From a checkpoint of a small mixture-of-experts model trained on Wikipedia.
Experts: 128 experts in each of 7 layers, 4 picks a token, a sigmoid router, a shared expert of 64 neurons.
Below are experts of layer 2 (counted from 0) of a mixture-of-experts language model. Rows are named router (the router's row for the expert) and show model dimensions 0-127. Each number is 500 + 50 x the weight over its row's rms, rounded and kept within 0 to 999. Numbers have three digits each.
After each expert's rows: "comes after" lists some tokens at least twice as common just before its tokens as in all text. This comes from a sample of Wikipedia text that the model never trained on. Tokens count by the router's weight.

# expert 93
router:510581383433580450560500450536586380443501446513464482540421502547362546505411500462484547524476477512437533531583463500552465397518435450440523543546507467538504454432541423553484546545503454480447606566550464428418531571561503441518540522472512478407450486538451497474457508516472483464500588438532431539452503461478500453451533497573516569432468442512483493429523482536535428502497
comes after: ". ", "ed ", "\n\n", "in ", "es ", "s "

# expert 81
router:438629506487555520538520453503528410482452474465456442433408491518451442575444457396463464553486541508482470495542557473546552381487500416440456506523504531597472462472499489579498514543459461419499492590574502493505551517577461440379510473467496525523513533461545493543506542501516456467436558490483453425501498494535446522577557421480496564530459507494381587501651479559522441523528
comes after: ", ", "of ", "in ", "the ", "and ", ": "

# expert 114
router:395514521538460483487515453498563476469474494569427494489431461408394474438489538397439539595373522447537445520511513537456446470519447398438382520608490459577440463464443554584505482510486485518511568485482408500520505500488533541396565469524594520485521516429489505504459548512452451495511619553589464512493499500439526468489568568589537499543454479529558530520565504481486475505543
comes after: "F", "f", "L", "Y", "O", "V"

# expert 122
router:445548486564586462517530498474568391451453512441444450398428467511453524507453547449508570507444555546477452426589514535533513439492448476540461471503589540563460479514525482527457518490447395468575515652558472476508471560482469487448499540436521519553541534547525557570528588480542495540516544444574546486535510475538466539542526498463505502525372440532452616480547579546455418574538
comes after: ". ", "\n\n", "- ", "| ", "\n", ", "

# expert 102
router:441471542487522540561519425395472453482429446486455424449507414489422486462441424426443442500366526557455451486468448448550532439558448520474512468562528455496528473488551429447523543452508456495510498549538520508481502524527442520466598608463504515424426484559474602533410488535517447451512500495622539511410554497514474499466552451470508586435438510536506535470625500487466441565553
comes after: " ", ") ", "\n", "1 ", "0 ", "3 "

# expert 127
router:401519565524510538517507378500533446443543497461518455424488392443452526563518506473526480460391514469523465494431541439528447459504498462439504456525576460526529499526447464562598574458572487457498599510405532506548532505456479485359633476446526557437426431518493465580502558526507496415496495482529500450532538458553498530608493528573462566470443461569519573447556504505465479526515
comes after: "\n", "/ ", ": ", ".", "N ", ")"

# expert 94
router:502529472574480445550542489518545476472494500537422514487515464463463484502475500434423492566438605471403522537477538588642455480566433390492459515462457533537471462505490396588483468487483449535525495592492476446460498581459455533487508531452557495460497539430468475595574627537513460508475466405594532541406475432472471524447490516581436604440510448532444490494554488522464479487566
comes after: "with ", "the ", "due ", "of ", "to ", "a "

# expert 79
router:404590437503575450547535443446512414375474483484465415428411471534426507508453551468529443524444534499434469493576539500493484446472567466487470521493583491540438444478536541594524533426497380508481555584547461540522498482510426538448565553476505582509510529501454510564536478515512545492498503408588507465548500526565505541602550460484555552566426501538402586504560520515490460574525
comes after: ". ", "John ", "an ", "o ", "y ", ": "

# expert 113
router:515557537459498433543536489473578470469409450541466424454513457419482503443471508407549460510417547579473509523539539502516485375484487453537444461611488570523447463564438425471558524503592453412429502460528427500508497538563489481476544541505537571472463520518498531592545576587537558555550471439529463458404474487519515514483442537544548487524417509572495612459546572536519407572518
comes after: "| ", " ", "; ", "0 ", "1 ", "–"

# expert 103
router:417504540490499497516426498499574491439477499437458468456548467430378513539430551407513506507444564512461581535527545422567480483516455461459425508497519497561534480457425433484438497519554474516537482545512501449516592595602542420448588533453547573448394496541468562605580534512523490517526468457489492448522512529487494597551495573532534548443438442581472521459633546527520495525452
comes after: "| ", "0 ", ".", "1 ", "% ", "2 "

# expert 77
router:396514506558523553505509525567522452531481519467399480512488468501468502590428484506439502585497543522536461524548432479512441445480483516504448536483473439534551506465446455460581443464558447481578494496459475449453511537457518518487516551338549545440480484556352490630496650583531453508516564574534478451482483437507512427487572520493504530447418496587496581505510600468483512499495
comes after: "- ", "• ", "\n\n", "Coordinates", "Preceded ", "Gen"

# expert 112
router:446505514545544491551434400541534516436536531584469568430492407434443476538465476476571390474409551505474463438491556501539418421488493515475486414517632465531534455460488494437502441492481467531530481489474435562462523566522423523432679491460553489428466460484529449577487613523502505497535569534588477512459515461511470474532509546515417555429448526534470555528567481480545496503533
comes after: ")", "2", "1", "0", "4", "3"

# expert 104
router:470647500488556430521489492458521440404434529457451483450435420454426413492472506429441436629479561476499512510486524509542571387464527417439488412533571532507502457428578476601505425439443446459528497572562482449518495507506445544429548529469538563552474504575499542543489523528573530470467514454551473475466497468537542455516544564527547447541457542537395527438573498498458478518514
comes after: "\"", ", ", ": ", "and ", "- ", "of "

# expert 92
router:499586551561509553511491472483476477514380467443435509529427394480478450420438535463507485579428603554466477439482520481578498415586504467455439473552513506552446512551561506513563511511557407475533544455460542474520469522468454479420514533535506537429437492523502502513502505470432478526480454442549461490399450442489524503550447587516499628494348525529465606534517517517469447568587
comes after: "| ", ": ", ",", "(", "; ", " "

# expert 72
router:453550529503557478616503395495465469468493463532447450518445434498365498450428552465428463482377524440559431539477556567527466397477433477420383472571430451580538472542526508527523442563502441505511531586475489523474485505598465538510560462433548566472424518503544566541518584560524514445393540465490452522443476520497572489517532522509535523486480404500517518521465524526510433543503
comes after: "un", "in", "Un", "In", "An", "Man"

# expert 115
router:490496456457559517485474484430588444479469491438467433459449445429424352440304481465488456534439490546546439424531442525527449470542503442455416531594525507558489451530456532535506549422506439476481559460517558519488532477597423437466649526502532551492502534532478465505557491532484518523475521478567441463519432526504500512547498494501467507535457493524427580501610494484529467562536
comes after: "B", "L", "H", "G", "M", "K"

# expert 88
router:547526509592519536596457463487499462494433506434479511521480468442382564486480562475482544567330551523463560497483513514625562430532468470499499500499513489493449510465459555530474482528565451463559587473472515526590503609492503519421620556429506550425475527530497492569536538476497516499497492442460467422449510469491457506509418545493512551487453527574397599518591592550460473537512
comes after: ".", ",", ":", "9", "8", "°"

# expert 75
router:480697510487538534523479493454514451408554487472419502411488483481422468528504577487421484558484505458452519481571530487592544468491524480450448402523551548522526495556470521453513507451487480425441456561515540464502466515520514474476546554407592548465469546442481538501464495570564501476490602444547425520549518479553535550404417594533437565432392501540520564505508474515529423529557
comes after: "the ", "a ", "and ", "s ", "his ", "of "

# expert 91
router:491567512562605483600469335489518502435485532442456383439506537439427511500480568483452563497388481446517540535508460587499478418542410507510460519489496523528484494482508484441518483525523452489513537495514436491582465505560494446426594570479569553490500475506461540516407577492503529462562609549501538414445417471501434492616438498454507517502439478484493599537558496506528452503461
comes after: "h", "k", "ak", "y", "j", "ah"

# expert 76
router:478552443487574483552467476492569337461496489568434460463471476483490488435419567455416478553470533564485525557488566525505500481508482481455414523529494400592576500484507441502525492494473532564550538509535505435496559501576461501422506614504502485407478631477501523516452519541562439513462604431532455488536559405430451509490516523519473537483447426472433490489611494499492409567559
comes after: "of ", "in ", ". ", "to ", "for ", "from "

# expert 66
router:604555492460510572536401458474583487477449533444445456440477446523412446451408525453398525526468528609502508406487497514566420437509485418354356519565532478520543420482523466496558477420513512509484509536541501474457538494510533493457574579462548508482488545496447433493587525514505536501474478568528429465488500457546498514484482459554507495504404514529502627529566533432467469537518
comes after: "D", "R", "L", "B", "W", "r"

# expert 73
router:456557492509517473545458541511518415458486497551372417444428500539406517469527523478506525477487503546508572488596533490580548426553498387527474533500540502524540464466555515530517486475483480448485444549405476509475482573539436505502521456454619517433427511500521423531472559547550476378542502486562496481541558430482481517503456553523480604399489481623515611491531520494486350527507
comes after: "to ", "and ", "the ", "was ", "a ", "is "

# expert 84
router:437534457530578572517496397471495444389468468539447472433485478520436398426455522493482449535405563430473518416553524457503515448497494490511501461488547401515549521463574470488505477531523447494529511469474466554495457581430441486424710523485503473470409512498455485533497570527533458411488522511562497479478437375571468515484513535514549581457427459509431542548522520525528475551491
comes after: ")", "\n", "a", "|", ") ", "er"

# expert 65
router:467599498582508542491505489536501460455523598540420519421391444444491428457445546496491473500449596589529535480517520529529512459556518405441498526482507562541522477547468476555504457507480465525501475561412496476475541463568443436500490500449601575382526473555477539591413526603498489491438552527539453522495442456525485589508510592563505493433497437600544531516570550547500381505486
comes after: "was ", "a ", "an ", "the ", "and ", "to "

# expert 95
router:509578496484508518507493503533480482472549501404420501459503459449361480528491435472473442576489536405479497364485554549518495411530435481449420496594547474527424484521542487477531538482552520401455444545551482447437449568497530566492519513422560557431459524472458438567499455544562511492561542494629553571448513407512471530493548525548501547456404403518493564544487508504518405493491
comes after: "the ", "a ", "s ", "The ", "his ", "and "

# expert 100
router:470573523575559577546493496412532441514528520470492490473519429484478465467484502412514479483486570421548487480512575471495455439526466473468445441463546510596516443562530478517549448522493489524494521443596486410408614593463539493454573505475641549417423513453430553491490521518500483474536567512492504499491516463569438486581588510520530467525476448593470501410610426579466412505460
comes after: ", ", "and ", "well ", "s ", ") ", "es "

# expert 67
router:471546445523515516505471486503509365434523537482459455524421464462394503493475470507437458604403487493443526535527496569570495388519525455491491536464493511565479380524428517524478585519429507366549563520464476520579555528513441474459549464461494491469434488579532564546480595472441401520521628541560510483428495415554461544469485461514473559523465538504498561410537508536520447534511
comes after: "201", "200", "in ", "202", "199", "In "

# expert 120
router:437492479474608466477534417457542468432517486547481464495546416417492477417450497451496464543416519579430491567598475549595541507526473443424432468530526497547471506514489486603488556533541487450477501457494438535508481569494455541424586543520475525451530461538456509646525570476469523506472491552519472459487531499518443506478570481493417538496376547557424536548592617472594445502520
comes after: "S", "A", "R", "C", "E", "L"

# expert 74
router:506513460529558453487508528413510448470508430483448497485499509459406485505460508441505554617443506530556505488517479472526430369543449433429519462542499515525561476546508399510478473486485511530510547552505528553578488472498370532425579507415660458478470565453486504613496544551476500542585601527597517574475518481501508432498496587507481489434420444502506512472590457500485418542515
comes after: ", ", ". ", "and ", "Th", "wh", "that "

# expert 123
router:486576490522515531579487441417505461467526528468403484415434448517425456507489528479511478489445503498504563449575488491533529411552492434443495568535521505537537481532530494507511526459548479366494464601457469428461504564546477492501527499527560547443493460534441435539425466552578515428568498587591442493504517446561445592476464517555490629412472488525476638483503612446549445523478
comes after: ", ", "and ", "the ", "s ", "to ", "an "

# expert 118
router:473573476537465390471493498467568476495487520520449445450514430491358451499404480557425538527442563537512492442553511506578518507513489529432468530583507444572580521513434498599534516472526454474522557451509466568504573487515559527507519566462571589472470553546497410502383497495534430501550481533533497488524503431460507481472464523513517540462344512516519579438542492542579401609461
comes after: "P", "p", "T", "t", "C", "c"

# expert 105
router:530514399572517499496516453463507420417429462482453498452504479415458498562501540458484542474422535519538510503560478514524537496444488447513434496546567481463486506541432394483492429431533453434488465543581504538497562578550513416403656561520540535343534449494525498612540540495544427559549453440544481499516565434449565444496440495542498521482508515512512618492527498551488454449495
comes after: "|", "\n", ")", "|---|---|---|---|---|", "% ", "|---|---|---|---|"

# expert 64
router:451517493478533533538502503533603481443430474516459414439465423480506513467419475463454436528428519515482446491544553534457569516536498436555531486577496478500489386583476496518587509492551465481526507559582445486477514644573519446488540551509514505435516493476492555518525624534590399622529544488549475514421488544515513508528440462542425551468443423503489609516533584585534475577504
comes after: "\n\n", "| ", "born ", "a ", "\n", "is "

# expert 69
router:536565414519489534477462468512555475512475463431433460500404535414457492469447516438463468510444570532450487482535460542596570446454421485410514445583473538599509485543423435485469517432432438391560543532503438474462595625538450514411505565415510464442478490458545488529472557481441448536508576516532553502424503444502500472489462465495532541498458529568477584500577474487579447506576
comes after: "the ", "The ", "201", "this ", "th ", "0"

# expert 126
router:476504435552567467595509441534578398356453478473426466570529458463466512495441479467455493485469519527489551437581519508513433448513420425424500496528564533577499434436459560501520482502415430527434497555596511564411503508463425578446518521462584551460380535439502490490472517487465440453442518554558538481496435470510478462481504562480469530488529542567386566511558470540531470440525
comes after: ".", "s", "es", "ed", "e", "ers"